{"d_expert": 64, "d_shared_expert": 0, "normalize_top_k": true, "router_z_loss": 0.0001, "n_head": 2, "head_dim": 64, "rope_base": 2490.0, "beta1": 0.95}
Below are experts of layer 11 (counted from 0) of a mixture-of-experts language model. Rows are named router (the router's row for the expert), gate (a neuron's input weights, with its number), up (a neuron's input weights, with its number), down (a neuron's output weights, with its number) and show model dimensions 0-127. Each number is 128 + 32 x the weight over its row's rms, rounded and kept within 0 to 255.
After each expert's rows: "raises" lists some tokens whose logits its average output raises strongly, later layers aside. This comes from a sample of Wikipedia text that the model never trained on.

# expert 61
router [147 114 106 167  92 132 126 110 101 185 146 150 112 115 152  42 116 107  59 122 188 177  75 184 119 188 117 140 153  97 129 119 190 136 172 120  93  97  71 131  80  94 127 104 116 136 131 131 134 145  95 113 120  54  86  91  93 174 179 116 149 132 130 162 180 152 190 101 137 167 126 145 144 161 152 109 163 189 144 172 139 128 138 147 194 154  98 183 112 146 138 152 159  98 127 117 136 122 147 125 121 170 156 135 149 135 126 112  93 126 105  98  82 114 226 109 146 115 115 151 119 103 108 100  97  83 144 130]
gate0 [ 97  67 142  60  98 159 125 139  83 147 118 124  92 151 107  85 152 110 114 103 175 151  90 107 138 131 159 164 115 150 161  91 124 138 116 216  72 155 114 141 132 160  92  92  90 121 149 115 181  94 122 156 130  73 122 135 122 128 138 146 163 119 156 196 145 122 146  39 181 122  97 129 129 158 127 142 142 145 151 154  96 213 135  98 141 155 174 164  62 137 123 154  94 111 155 127 161  91 142 173 161 192  90  82 123 143 131 175 125 144 103 134 142 126  97 150 144 107 118 135 146 160  66 133 130  98 191 180]
up0 [138 120 117 177 144 113 122 129 124  45 126 116 178 137 116 124 128 189 161 146 156 118 104 155 167  80 127 140 104 107 138 138 124 126 140  66  97 142 118 121 133  98 159 136 170  96 106 121 109 204 129 100 160 153 111 201  96 108 101 104 129 123 145  82 123  99 103  54  92 119 166  88 118 144  56 116  75 119 202 110  71 114 128 112 147  99 119  88 144 148 130 124 112 194  84 124 128 135 125  86 121  92 171 166 137 171  52 176 132  52 125 176 140  95 148 132 135 133 113 104 140 105 155 162 136 135  67 182]
down0 [127 151 133 191  95 107 159 115 129 105 167 118 148 101 142 116 152 185 150 123 118 150 124 159 128  78 102 106 124 132 114  91  98 202 194 144 128 187 118 103 166  99 177 152 192 151 188 108 102 129 110  60  91 124 128 138 172 155 101 126  90 104 154  51 118 128 131 121 169 134 140 167  90 166 149  96  75 110 133 133 134  99  89 131 124 122 136 155 127 138 123 193 115 184  77 152 110  86 107 117  35 117  81 178 174 100 104 194 173 159 109 123 130 106 132 130 150  88 129  93 117 130 170 105 166 145 118 141]
raises: "er", "ers", "es", "e", "ing", "ed"

# expert 6
router [159 142 112 114  89 117 149 133 124 170 126 121 114  82 195 108 109 138 116 135 128 141  81 185 143 108 111 145 114 106 155 128 150  82  71 113 109 116  67 136 116  98 159 116 166 139 166 139  69 143  98 156  73 112  83  94 121 157 141 126 139 101 141 170 124 136  91 104 126 185 186 137 114 189 149  77 135  98 119 129  93 161 109 102 193 103 100 172  99  98 192 121 164  80 176 115 188 119 129 140 133 180 126 101 207 136 115 136 110 130 108 106  72 193 115 143 183 110 149 120 131 123 131  78  50 142 171 159]
gate0 [177 212 117 108 106 112 136 152 156 102 139 124 108  69 141 127 103 114 134 108 173 121  69 164  83 158 107 101  53 160 136 168 120  97 120  72 121 125  49 139 151 155 182  95  88 159 116 172 170 172 132 163 133 158 154 120 135 153 121 162 157 142 119 124 147  98 137 150 165  91 127 129 116 154 170 133 139  94 128 173 141  98  99 169 101 136 150 176 111  79 137 162  78 162 168  49 137 119 138  75 153 114 137  83 179 109 128 166 142  38 110 148 172 160 123 143 159 150 154 146 134 165  83 126  99 141 155 128]
up0 [102 166 129 107 167 105 170 151 139 152 132 139 124  63 152 151  99 160 110 115 159 122 136 188 110 119  95 149 121 103 116 174 123  88 155 108 169 180  81 123 142 139 151  93 127 118 110 166 163 147 123 131 108 177 167 156 116 155 125 171  96  63  88 119 127  70  65  73 203 148 146 145  82 127 135  87 108  79 106 151  91 134  87 137 147 122 174 120 143  51 157 133 168 114 152 124 115 161  92 113 133 156 106  90 137 189 164  72 106  66 149 135 193 122 155 123 110 141 168 100 129 165  84 178  74 151 148 110]
down0 [185 136 187 105 107 162 156 146 120 115 133 160 116 117 107 154 172  75 149 105 117 149 138 166  85 141 173 127 163 155 144  73 133 115 101  75 114 175 106 115 130 162  77 134  65  98 145 110 118 132 153 137 116 101 141  79 182 132  64 116 137 127 107 111 114 129 137 119 136  51 125 151 155 138 146 102 162 148 156  80  99 103 209 195 142 145 122 129 109  94 146 150 146 162  73  76 127 111  97  93  84  91  90  79 148 200 118 154 108 144 100 100  81 124 135 141 116 124 114 131 183 170 147 167 182  78  78  91]
raises: " the", " a", " its"

# expert 33
router [148 115 109 132 104 110 151 130  96 178 177 159  94  88 127 113 128 109 158 169 183 173 134 188 154 146 103 136 121 105 137 118 133 118  73 125 104 155 100 183 115  93 180 105 166 115 128 104 121 209 108  97 153  99  88  69 122 122 144  74 172  87 165 185 154 193 141  99 101 120 156 145 136 153 101 142 169 147 137 147  91 162 114 120 199 154  96 154  70 171 143 104  99 122 128  90 176 164 145  88 160 150 135 108 197 176  95 129 127 146  87 100 114  90 152 126  98 101  94 146 132 108 155 101  52 155  93 140]
gate0 [148 114  44 161  61 107 111 119  86 138 140 123 116 122 130 178 147 121 141 116 153 134 101 155 166 109 118 126 175 130 125 105 154 126 156  94  82 115 120  90 141 160 148 145  92 161 112 111 120 130 158 160  72  84  97  98 172 129 136 116 106 136 161 115 178 104 150 160 133  84 171 129 160 139 162 186 171 166 138 110 164 170 112  85 161 203 142 176  79 132 178 112 132 120 137 128 174 108 109 120 105 103 193 148 183 167 125 101 179 134 157 108 135 129 110 217 132 179  47 168 167 133 175 134  98 145 115 157]
up0 [152 162 160  73 104 172 134  52 205  79 136 156 118 119 107  77 142 141  95 151 179 103 170 177 100 111 138  69 109 176 116  91 133 111  99 147 181 131 111 109  91 104  98 109 101 152 136 131 127 162 131 124 161 168 103 175 146  69 103 130 153 135 130 168 100 143 165 133  91 104 145 170 101 122 123 126 136  82 155 122 113 109 181 173 121 179 119  80 165 173 146 163 122 173 127 127 117  85 153 193 138 167  84 155 190  97  98 165  84 116 108 150 113 152 176 141 128 115 132 126 128  73  97 100 145 179 188 142]
down0 [116  84 132  61 129  89 148 109 122 154  83 176 132 138 165 134 123  78 149 125 143  99 210 147  79 141 131  90 128 103 120 157  58 139  72 113 140 105 147 134 151 110  78 104 121 106  86 121  70 175  81 136 127  88 109  69  34 107 152 137 127  77 127  62 124 133 159 153 124 121 128 136 156 163 114 133 145  65  82 145 141 113 156 153  95 122 186 146 143 125 141 169 129 141 139  97 107  68 132 150  99 152  88 131 126 162  92 170 113 100 137 122 143 169 140 118 150 137 161 185 123  96 144 161 117 105 226 133]
raises: "ated", "y", "oc", "g", "ig"

# expert 37
router [ 84  89 119 131 135 115 169 132  84 204 146 136 126  73 107 135 142 122  81 112 154 170 117 148 128 156 133 170  81 123 177 155  91  82 109 114 105  99 105 156 104 107 140  79 149 159 136 124 103 176  72 110 113  84  89  89 111 171 121  69 150  95 143 162 150 190 136 151 111 147 164 162 111 186 150  82 109 155 149 124 107 124 139  93 176 110  94 115  98  99 119  99 163  99 139 159 146 179 180 168  78 191 164 122 119 146 142  63 104 153 142 100  78 172 155 171 141 151 116 165 111 102 120  65  95  70 151 130]
gate0 [104 119 163 102 188 164 138 104  67 158 149 116 112 106  65 161 100 139 199 132 117 125 121 153 120 176 142 152 146 100 198 108 130  83 121 170  93 116  78 143 152 148 145 134 177 130 114 127 105 147 138 110 157 151  97 106 110 173 129 108 167 110 138 120 129 141  93 111 148 169 157 150  59 171 152 131 100 173 122 124  76 122 100 146 123 102 154 147 106  52 118 162 127 105 148  98 185 125 141 170  54 181 142 202 160 124 144 104 135 166 144 118  99 140 182 100  77 160 138 219 114 117 171 101 149 143  90 110]
up0 [115 181 112 140  88  91 137 209  86  72  98 116 125 130  94 133 100 101  83 139 136  99 129 134 156 109 122 108 176 118 128 149 140 174 165 105 168 185 135 131  68 138 167 145 131 174 116 146 137 135 178 167 144 148 120 156 148  83 127  90  78 163 143 100 170 143 129 151 153 134 159 157 177  53 134 164 130  93 139 130 159 112 111 146 135 138 114  96 106 116 129 147 131 118 134 111 128 136  77 100 214 107 104  94 141  93  95 141 158  98  58 109 126  80 156  43 149  89  81  59 152 135 100 170 115  87 133 186]
down0 [164  83  76 120 181  84 112 132 154 109 126 184 175 179  98 120 142 141 126 181 167  60 151 133  77 138  86  94  80  96  99 171 123 123 105 133 137 104  74 160 103 156  90 122 103 107 114 164 140  84 121 138 175 148 137  77 157 160 171 121  87  38 146  93  97  73 135 127 137 132 128 119 117 154  89 132 132  97  88 157 105 136 220 113 129 152  56 167 116  96 126 125 122 100  76  63 178 117 125 153  73 146 167 103 151 127 124 100 131 134 154 156 111 106  96 132 153  83 137 144  84 123 151 135 108 142 132 112]
raises: "di", "ga", "p", "pa", "pe", "gar"

# expert 53
router [153 112  79 138 115 118 140 124 130 143 166 154  92 115 148  91 104  93  85 194 129 155  96 136 126 174  91 131  92  84 153 168 122 122  84 112  71 142  90 195 100 104 143  95 168 146 188  90 102 146 111  82 125  91 138  63 110 159 140 114 153  52 158 171 140 143 110 109 128 148 181 109 108 180 137  70 165 120 117 144 106 168 112 116 181 146 113 156  76 116 168 150 157 115 165 129 181 145 131 105  93 179 164 161 150 113  78  87 145  79 126 113 128 155 179 156 170 103 139 165 156  97 136 135 104  83 190 156]
gate0 [ 85 178 171 151  77 164 158 139 161 111 113 109 103 126 134 115 157 103 138 139 184 133  80 133 201 109 144 127 157  97 141  75 150 107 141 110 131  72 118 146 160 131 181 147 150 120 170 146 115 114 149 111 121 207 102 166 128  99 157 106 163  61 103 171 125 101 201 177 132 104 160 144  94 108 174 206  90 135 127 107 119 119 148 120 110 130 101 126 133 121 141 145  46 156 106 140 101  68  93 147  75 112 151  50 111 150 159 153 116  92 136  56 118 174 118 162 167 119 131 146 144 104 120 130 108 156  79 117]
up0 [183 101 104 101 189 128 119 160 177 144 134 101  89 155 156 123  99 130 150  90  98 134 180  90 101 123 125 136 144  95  96 118 144 144 117 153 155 158 165 136  98 123 126 129  48  91  70 120 130  93 111 129 192 126 131 144 161 155  87 136  89 183 146  92 141 147 107  76 102 187  70 164 147 127 118 102 178 124 127 143  94 112 157 152 167 164 190 106 117 149 106  94 135 111 147 112  61 108 160 123 183 183  85 195 142 154  97  84 127 148 120 189 147 134 168 146  65 143 136  89  90 167  93 115  97 138 167 104]
down0 [111 151 180 157 132  97 191 154 199 162 190  97  97 139 127 113 147 147 115 151  99 156 159 166  91 122 134 123  68 164 144  90 144 127 132 110 124 136 119 182 164  84 118  71 153 127 135  49 196 150 106 131 132 170  93 145  67 134 181 143 114 157 144 110 137 110 167 131 143  97 111 106 146  77 167 160 145 133 165  81 128 132  67 144 146  97 119 120 124 145 131 155  84 112 141 166  82  97 122 127 107 168 104 134 164 128 158 116  96 211 138  79  95 103 106 140 129  58 128 106 107 122 151 101 124 156  38 116]
raises: "-", "|", "=", "The", "\n", "Ch"

# expert 8
router [170  50 100 170 113 119 204 123 141 147 160 146  72  94 158 106  86  48  91 140 156 169 122 132 114 144  82 125 104 109 145 150 170 118 126 157  77 136 124 157  84 129 155  90 178 114 148 123  83 175  82 114 110  59 112 101 111 140 145 134 161  85 147 163 133 134 136  54 146 153 176 114 112 174 128  90 121 105 127 138 113 158 171  97 195 149  96 146  71 161 184 152 154 110 117 120 177 132 103 131 111 159 202 100 147 127  86 107 100 129 140  82  80 152 169 134 168 124 122 135 163 122 138  88 104 136 139 120]
gate0 [140 114 119 151 117 103 126 111 162 108  68 133 138 115  96  89 117 105 148 144 168 116 129 153  85 198 175 119 135 152 169 135 133  71 124 100 119 116 159 176 107 162 124 142  79 148 175 129 138 191  96 181  97 126  76  94 102  88  86  70 181 155 132 134 105  95 136 169 110 139 133 151 156 154 102 125 142 129 148 132  88 160 130 125 154 225 142 126 126 131 127 173 108 110 136 118  57 158 118 156 102 238 113 142 205 141  89 108  99 113 111 153 130 168  95 104 176 107 122 149 166 159 101 126 175 163 148 159]
up0 [103 112 159 119 107 157 144 100 170 164 159 128 110 124  96 142 188  94  97 163 109 133 202  77 134 117 106 159 109 139  67 108 128 104 189 155 136 129  57 151 117 102  80 114 158 138 104 109 177 100 101  77 163 167  88  84  72 151 129  57 174 143 103 117 105 177 134  89 141  97 121 139 136 132 136 128 110 140 171  38  83 138 132 133 117  87 144 111 153 134  84 188 139 153 120 115 135  74  82 133 130  98 111  91 115 153 174 146  96  77 179 133  59 127 136 132  89 158 122 112  97 119 183 132 158 137  95 132]
down0 [ 97 150 167 118 130  39 117 163 148 109 128 127 117 111 135 143  65  59  88 179  82  60 120  94 138 146  83 122 199 103 165 131 153 135 104 155 185 127 132  97 170 167  87 161 135  84 161  93 145 133 130 143 133 126 162  44 140  87  98 158 125 137 152  71 131 126 167 139 162 136 153 134 171 124 142 101 109 102 108 162 155  85 107 143 167 125 135 126 127 159 110  94 126 147 113 145 160 102 147  87 138 123 172 165 163 137  96  94  94 127 171 114 115 147 142  77 133 155 130 134 156 136  94 171  95 227 192 121]
raises: "\n\n", " they", " ;", " however"

# expert 35
router [122 110  84 123 115 129 150 144  76 171 179 161 136 104 169 141 135  51  85 112  97 183  83 144 148 131 123 163  83 121 141 188 136 106 116 113  91 165  55 149  40 116 111  66 165 155 126  73 117 121  98  82  72 118 129  97 147 184 130  90 148 118 100 157 148 149 117  77 177 151 149 136 100 184 127 142 156 123 157 154 137 150 204  90 137 100  90 191  85  81 126 136 138 143 159 153 140 155 149  99 115 148 144 133 163 136 150 138 153 146 108  75 109 142 159 150 165 121 150 139 108 102 159  57 136 146 127 136]
gate0 [125  99 114 167  99  76  70 120 108 217 122 189 102  81 156 143 122  58  60 133 101 153  97 115 126 168 184 174 135 123 122 161 150 108  49 101 123 154 104 104 125 174 159  85 102 138 162 107 136 106 104 110  45 144 126  80 124 192 128 168 116 119 124 154 137  81  90 181 153 108 126 122 108 172  29 166 155 120 161 129 124 130 144  66 124  94 115 136 121 133 127 107 118 126 112 105  76 100 119 134 115 140 130 142 147  95 123 189 130 156 112 170 112 107  93 116 101 134 156 142 126 137  88 151  81 107 122 116]
up0 [124 124 125  94 119 145 135 112 164 126 116 189 131 103 114 124 165 129 166  88 131 139 125  81 119 171 163 120  87 139  96 127 125  37 164 114  95 156  76  95 124 164 179 130 115 133 111 151 128 121  47  90 118 165 118 139  98 184 140 145 111 117 163 171 171 178 128 131 106 146 133 118 115 132 135 169 165 141 156 168 200  82 104  85 132 111 101  58 143 132 198  99 140 132  91  58 100 169 182 108 161 135 148 133  83 184 133 128 131 103 123 107 139 145 140 126 134 223  91 179 130 108 113 136 138  88  91  82]
down0 [ 97 132 142  92  85 151  88 133 178 129 146 127 128 117 142  75 171 114 165 121 123 150 117 144 132 147 142 155 161 137  93  87 143 140 135 117 171 132 112 138 137 187 139 157 122 119 195 135 167  81 146 108 173 132 192 185 121 152  97 126 153 157 142 126  74 109 126 148 132 134  92 116 129 205 138 108  53  90 126 146 138 132 200  69 120  78 152  82 100 153 126  89 159 129 136 165  54 121 126 221  95 126  77 170 167 118 148 142 145 163 139 117 159  84 106 164 113 116  45 160 131 155  90 100 105 170 132 124]
raises: "bin", "st", "mm", "bal", "b"

# expert 29
router [112 122  64 101 107 108 144 106  81 165 187 157  73 143 135 130 119 149  83 154 163 181 124 142 122 146 111 142  98  87 175 167 132 104  82 127  73 119  95 159  95 123 153  91 133  99 171 137 142 167  77 148 107 115 113 117 112 142 126  85 155 115 164 188 188 166 111 115 146 139 170 124  87 152 174 114 159 100 133 126 138 161 175 127 155 129 103 163  79  97 147 145 124 122 175 140 129 135 135 123 114 172 203 129 194 187 187 104 112  81 115  79  99 157 142 136 189  93 112 152 141  98 206 111  99  84 175 134]
gate0 [165 127  85 147  79 115 140  99  82 167 148 162  68 112 114 186 112  75 103 155 157 128 116 129 161 172 121 146 153 116 138 164 120 146 108 135 110 139 177 117 137 131 129 102 129  95 203 132 134 153 120 125  77 129  89 160 166 110 138 153 177 126 177 146 144 146 146 114 187 196 138 145 120 100 169 145 121 102  96 187 143 121 126 110 130  46  92 170  88 114 130  94  98 153 158 156 118 152 142 216 166 134 154 130 127 160 115 115 134  79 166  92  86  86 150 152 198 108 184 151 138 107 124 177 114 184  69 103]
up0 [167 101  81 107 110 157 145 110  89 156 105 167 108 160  97 130  76 161 112 180 176 153 139 144 143 157 149 142 106 121 139 234 132 102 119 101 118 169 136 112 188 137 168 104  77 105 171 171 104 136  91 183 114 141 120 115 149 107 122 175 135 102 157 149 146 102 137 131 112 164 131 147 129 122  97 109 146 111  93 162 106 133 149 151 108  64 124 140 107 144 125  97 129 142 209 151 118 120 131 157 188 144 141 141 158  96 168 107 162 106 148 143 114 150 138  81 226 139 198 156 148  54 206 170 110 109 142 136]
down0 [ 69 157 122 147 152 111 103 129 112 122 114 148 181 116  92 143 150 117 119  87 137 142 157  64 100 140  55 168 165 163 124  60  90 184 123 157 186 142 143 102 143  81 187  92 117 149 145  93 122 115 107 182 127 137 190 162 144 108  97  92 136 146 173 187  95 100  89  98 157 105 113 178  22  81 133 112 135 121 136 132 156 119 158 130 144 101 118 125 173 155 133 121 173 155  90 142 167  87 167 121 156 135 157 101 139 136 153 154 109  93 153 137 108 106 170 109 141  85 138  94 120 129 154 164 195 189 133 121]
raises: " |", ".", ":", "\""

# expert 43
router [147 122 105 144 130  69 111 135  39 136 156 172 132 141 154 111 154 105 125 174 150 175  92 173  96 149 101 118 119  63 165 120 204  86  87 149  92 142 103 146  79  86 123 112 158 163  85 130 133 142  98 118  94 110 121  84 122 154 182 134 151  91 173 164 197 170 137 105 112 140 156 136 161 181 159 101 138 146  79 135 121 194 160 120 162 109 129 180  98 106 105 100  81 100 177 119 151 122 131  97  94 133 120  88 137 117  98 125 127  85  58 132  88  84 160 138 187 107 120 181 154 119 141  81 127 115 147 148]
gate0 [161 154 106  80  82 101 115  95 126 127  81 139 135 185 147  92 125 117 103 164 170 112  62 111 122 155 104  89 132 170  76 117 124 106 143 139 132 116 151 123 179 115 155 135  80  92  81 172 138  93 159  83 161 110 117 212 135 124 204 114 138 136 153 143 155 169 182 160 112  81 169 126  88 190 165 115 110 136  87 157  70  84 177 136 118  84  96  93 110 105 162 130 106 103 127 142 110 128 171 204  86 138 148 155 122  77 164 150  97 164 105 116  64 101 118 163 143 116 158 103 107 141 115 139 133 104 142 176]
up0 [232 108 140 126  93  89 159 100 125 159 180  94  93 164 168 119 119 113 178 172 173 129  73  97 105 118 106  81 149 146 117  96  77 128  71  94 104 154  65 101 184 129  88 100 122 122 122 189 117 151 120 156 101 125 145 130 104 179 199 136 119 130  92 139 118 125 131  87 145  94 154  88  88  86  97 107 141 173 123 166 102 122 162 140 114  78 177 105 116 169 147 101  68 128 128 140 106 131 115 169 191 135  97 132 161 117 192 131  99 141 132 115 132 139 134  95 147  68 120 124  71 100 132 163 130  86 115 159]
down0 [158 155 107 171  67 152 107 141  71 101  74 122  90 159 149 191 151 113 100 154 185  98 117 142 184 127 135 134 165 155 183  77  90 103 119 144 122 125 123 133 170 119  94 125 122  88  94  74 131 146 124 133  66 137 150 148 104 107 151 135  75  86 125 137  94 124 147 141  68 138 227 173 132  63  94 134  99 125 130 126  70 158 200 123 126  85 132 112 136  84 131 120 153  79 111 218 136 144 164 153  76 163 103 124 146 119 147 127 136 100  89 102 152  68 144 119 120 127 155 131 156 100 142 104 114 149 111 149]
raises: "ed", "ing", "ive", "s", "able", " and"

# expert 41
router [120  87 135 127 125 111 191  94  85 137 154 161  94 146 120 133  99 144 115 156 164 167 113 138 127 144  90 110  57 120 140 160 135 109 134 102  86 102  43 142  95 130 147 106 138 148 140 132 137 128  83 103 143 127 132 115  79 179 109 130 191  97 142 174 152 184 166 121 140 176 197 114  76 153 131  82 137 100 130 147 101 203 153 147 176 127 124 186  98 105 133 131 149 115 171 158 139 157 155 129 138 135 185  86 173  96  98  91 123 104 141 105  72 204 186 129 159  84 143 151 168 114 141 107  52 143 139  96]
gate0 [ 92  92 117 111  82 103  55  93  60 153 167  83 174 160  94 184 112 111 128 115 120 132 128 144 155 172 153 125 155 128 168 138 146 113 101 105 111 131 107  79 125 164 221 137 133 113 107 112 134  87 134 129  96 156  89  95  90 103 157 127 159 105 135 156 143  36 127 175 109  85  90 158 125 139 130 167  90 100 135 129 153 122 123 151 168 104 122 118 135 152  95 133 147 205 130  23 106 124  86  93  83 116 159 134 140 146 119 101 152 107 104 153 170 152 120 194 153 120 159 132 106 130 162 109  82 151 162 172]
up0 [146 100 123  50  79 154 183 162 104  68 124 148 108 129 147  98 102 120  95 122  65 133 122 137 119  73 125 140  82 112 209 149 132 162 106  89  82 130 107 142 114 104  62 129 142 131 154 151  43 120 112 114 144 138 130 176 144 120 156 154 117 161  58 137 141 123 115 153 124 191 138  98 113  91  94 154 171  81  77 196 169 141 150  66 119 102 152 135 132  72 141 172  69 139 124 120 151 100 110 192 135  98 153 102 119 141 162 123 115 118 148  98 149  95 114 150  81 108 107 116  79 151 171 120 165 141 147 106]
down0 [128 214 155 115 130 117  84 158 136 129 141 173 127 123  75 136 185 183 116  91 180 112 153 146 130 120 164 105 160 121 123 163 123 122 134 139 122 104 119  68 184 143 113  87 108  74 121 130 142 141 132 163 159 153  68 107 126 105 160 128 172  96 116 160 202 154  95 138 185 184  33 111 161 144 101 113 182  96  95 155  66  93 158  98 114 118 146 123 152  97 124 150 154 131 117 104 207 161 153 109 152  90 169 131  85 121 133  77  95 153 132  88 161 161  95 140 159 166 148 111 119 152 127 110  95 125 125  88]
raises: ".", ";", "\n", " |", "\n\n", ","

# expert 39
router [149  72  83 149 112 126 176 102 122 168 172 124  57 122 199 101 131  93  65 124 135 147 120 147 141 116  76  87 108 140 137 122 177 108 144 146 107  92 126 156 118 117 162 115 177 145 181 114 156 131  81 137  84  83 130  79  82 194 150 144 151  82 146 167 137 132 114 135 111 178 147 117 114 178 141  92 137 106 109 106 117 153 140 109 200 123  64 176  99  69 173 152 132  87 146 153 167 133 167 119 120 152 138 130 124 155 158 119  88 117  65 145  68 188 136 147 201 115 126 124 182 101 110 103 106 144 125 133]
gate0 [150 133 111  88 139  81 112 109 121  81 111  75 121  45 121 135  99 122 108 134 131  87 177 191 150 134  96 120 146 176 101 155 167 103  94 140 107 166 112 171 106 156 115  90  90  98 136 103  98  58  68 159  85 124 187 116 169  90 140 129 165 158 131 131 125  85 117 116 174 145 119 163 115 148  59 133 137 123 183 165 149 148  97  78 108 115 173 118 124  94 166  79 146 146 136 118 155 107 101  76 124 151 141 116 132 201 139 115 107 113 170 140 122 150 135 207 146 169 161  96 175 143 162 125  87 117  61 158]
up0 [151 152  83 133 106  84 159 166 148 114 103  93 130 128 141 198 160  90 114 147 130 111 161 190 110 141  93  80  76 135  99 122 169 119 204 172  43 102 151 123  97 131 110 124 114 189 187 147 163 128 101 182  70 140 183 135  90 120 139 134 155  77 160 115 148  80 139 126 200 173 137 107 106 163 144 129  82 125 153 114 100 151 144  68 115 129 160 124 133 109 122 152 160  91 133 114 193 113 148  75  52 116 152 119  94 143 108 146  95 114 156 129 119 148 126 179 104 160 139 115 136 143 139  98  91 116  89  86]
down0 [197 119 170  58 135 155  72 101 146  93 131 130 101 117 128 105 127 128 141 143  24  67 138  98 110 132 141 136 101 107 134 144 134 127 158 128 103 127 180  98 202 133 129 211  96 144 161 141  71 138 161 140 160 151 109 107 148 152 117 147 140 121  99 125 115 103 118 129 154 147 103 141 109 113 172 136  29  69 116 178  89 126 121 128 181  94 170 173 128  96 153 129 114  76 136 113 111  64 153  98 148 175  81 140 112 138 119 185 149 137 145 152  87 120 148 100  99  75 133 135  94 144 114 142  86 181 136 115]
raises: " a", " the", " an", " their", " its"

# expert 36
router [134 123  70 156 101  92 142 162  98 135 140 168  89 104 144 123 100 141  89 149 117 169  67 179 114 149  80 145 117 125 114 127 162 109  81 163  97 111  91 175  92  96 157  84 157 113 129  88 124 149 111  77 106 104  77 123 125 152 123 113 187 128 172 167 199 127  98 134 113 158 187  94 133 160 115  89 154 119 112 182 112 134 145 125 170 140  90 154  79 103 143 106 169 112 201 119 135 141 147 108 151 150 161 139 174 134  68 145  88 112 108  82  86 188 159 107 175 122 137 152 156  96 114  60  65 125 163 175]
gate0 [147  61 117 160 116 111 218 103  33 126 146 148 105 148  91 111 160 147 171 107  95 135 124  96 139 143 134 129 149 108 158 187 181 109  98 162 101 160 205  97 115 143 132 133 133 175 110 136  79 126 106 105 102  89 109 115 148 167 107 148 118 137 117 144 195  72 147 144 158 137 149 105  89 173 147  67 174 146  96  87 105  54 128 162 125 104 141 123 143 101 135 110 126  44 152  91 126  93  78  92 122 157  96 109 115 167 164 161  99 128 117  73 131 137 137 169 108 147 158 166 111 151 112 126  94 126 167 147]
up0 [130  83 103 143  95 121 178 104  51 179 106 127 106 127  71 150 112 142 151  87 108 131 125  95 130 142 153 106 103 109  82 129 142 153  96 143  91 111 145  95 127 156 112 103 122 152 135 143 114 148 103 146 137 101  95 130 170 115 112 120 142 118 108 123 141  62 146 159 150 126 145 113 117 166  92  42 148 135  73 142 120  97  67 145  92  96 105 139 130 133 102  86 138  38 174 164 131 129  83  36  97 141 117 116 110 119 136 171 114  89 117  34  89 127 141 148 138  94 124 207 122 143 131 197 129  74 171 157]
down0 [182 131 134 114 156 164 168  98 128 111 125 120 197 128 143  63 166 167 137 132 143 144 126 140  84 143 136 110 139 103 129 116 146  86 133  75 166 108 178  81 137 111  64  62  38  68 104  79 163 142 135 136 191 148 149 177 100 119 117 158 114 168 167 160 151 164  96 173  61 104 127 156 111 141 117 112 144 103 124 105 115 134 150 161 132 118 107 151 164 152 136  99 171 149 164 173  74 139 180 136 106 138 120  91 151 165 102 112 119 195 164 157 122 140 152 105 118 167 135 143 211 139 156 116 137 115 162 179]
raises: " =", " -", " |", " kg", "–", ","

# expert 44
router [136  97  62 109 116 130 122 141 116 167 128 141  98  70 178 126 139  68 138 129 153 170 121 122 136 152  87 139 123 133 163  81 146  88  90 119  76 171 105 162  97  99 146  79 170 103 130 118 177 164  96 106  97  69 127 135 126 163 174  95 193  73 169 184 136 128  83 131  96 146 174  96 140 128  81  88 177  81 153 127 131 164 163 101 174 153 136 133 102 107 154 130 119  98 164 138 213 104 179 107 176 174 124 133 138 149 155 125 156 129 145 121 113 173 113  87 179 104 133  96 200  87 145  89 106 104 128 127]
gate0 [129 132 117 150 123 178 127 117  97 101 100  90 184  67 130 122  68 125  66  69  88 157 149 142 192 140 105 155 117 109 113 150 108 112 129 163  87 146 141 159 108 145 146 111 113 103 154 165 123 110  80  93 110  67 109 118 183 151 192 108 110  99 121 141 112 140 169 155 159 148 134 165 145  95 153 120 130 153 161  59 182 141 129 134 184 120 154 187 116 146 149  92 180  65 164 122 133 129 175 190  95 157 130 119 116  38 121 134 102 119 165 146 139 183 131 127 129  90 181 127 120 123 118 140 182  92  82  90]
up0 [116 162 111 151 137  95 201 101 109 167  81 186 125 116 123 126 128 148 121 150 143  83  76 147 124 133 148 128 171 168 167 164 139 142 100 108 116 149 113 134  93 131 114 106 130 176 136 181 156 114 105 125 176  90 102 124 167 142 145  89 144 142 144  92  89 161 167 142 111  48 100 186 206 117 101 160  89 100  69 108 199 186 173  87 100 120 105 153 150 137 153 134  65 125 158 100 127 146 144 146 116 152 200 126 169  91 129 149 158 105 131 127 168 135 160 103 204 169 134 115  95 175 103 133 116  93  98  97]
down0 [131 136 121  90 128 130 142 176  98 124 127 188 118 127 114 121 125 105 111 101 177 146 128  89 150 106 119 143 170 132 146 215 157 183 167  87  59 145 127 140 141 154 143 146 131 115  87  67 170  91  56 167 201 112 143 115 140 219  96 174 125 146 127 191  49 132 137 148 137 146 165  83 181 152 148 119 138 134 116 157 104 116 110 131 128 144 171 119 142 171 119 187 131 138 112 160 168 100  87 121 164 166 154 139  64 140 123  85 133 147 155 122  74  95 141 112 135 155 155 182 134 103 126 149 155 119 110 181]
raises: " a", " an", "n"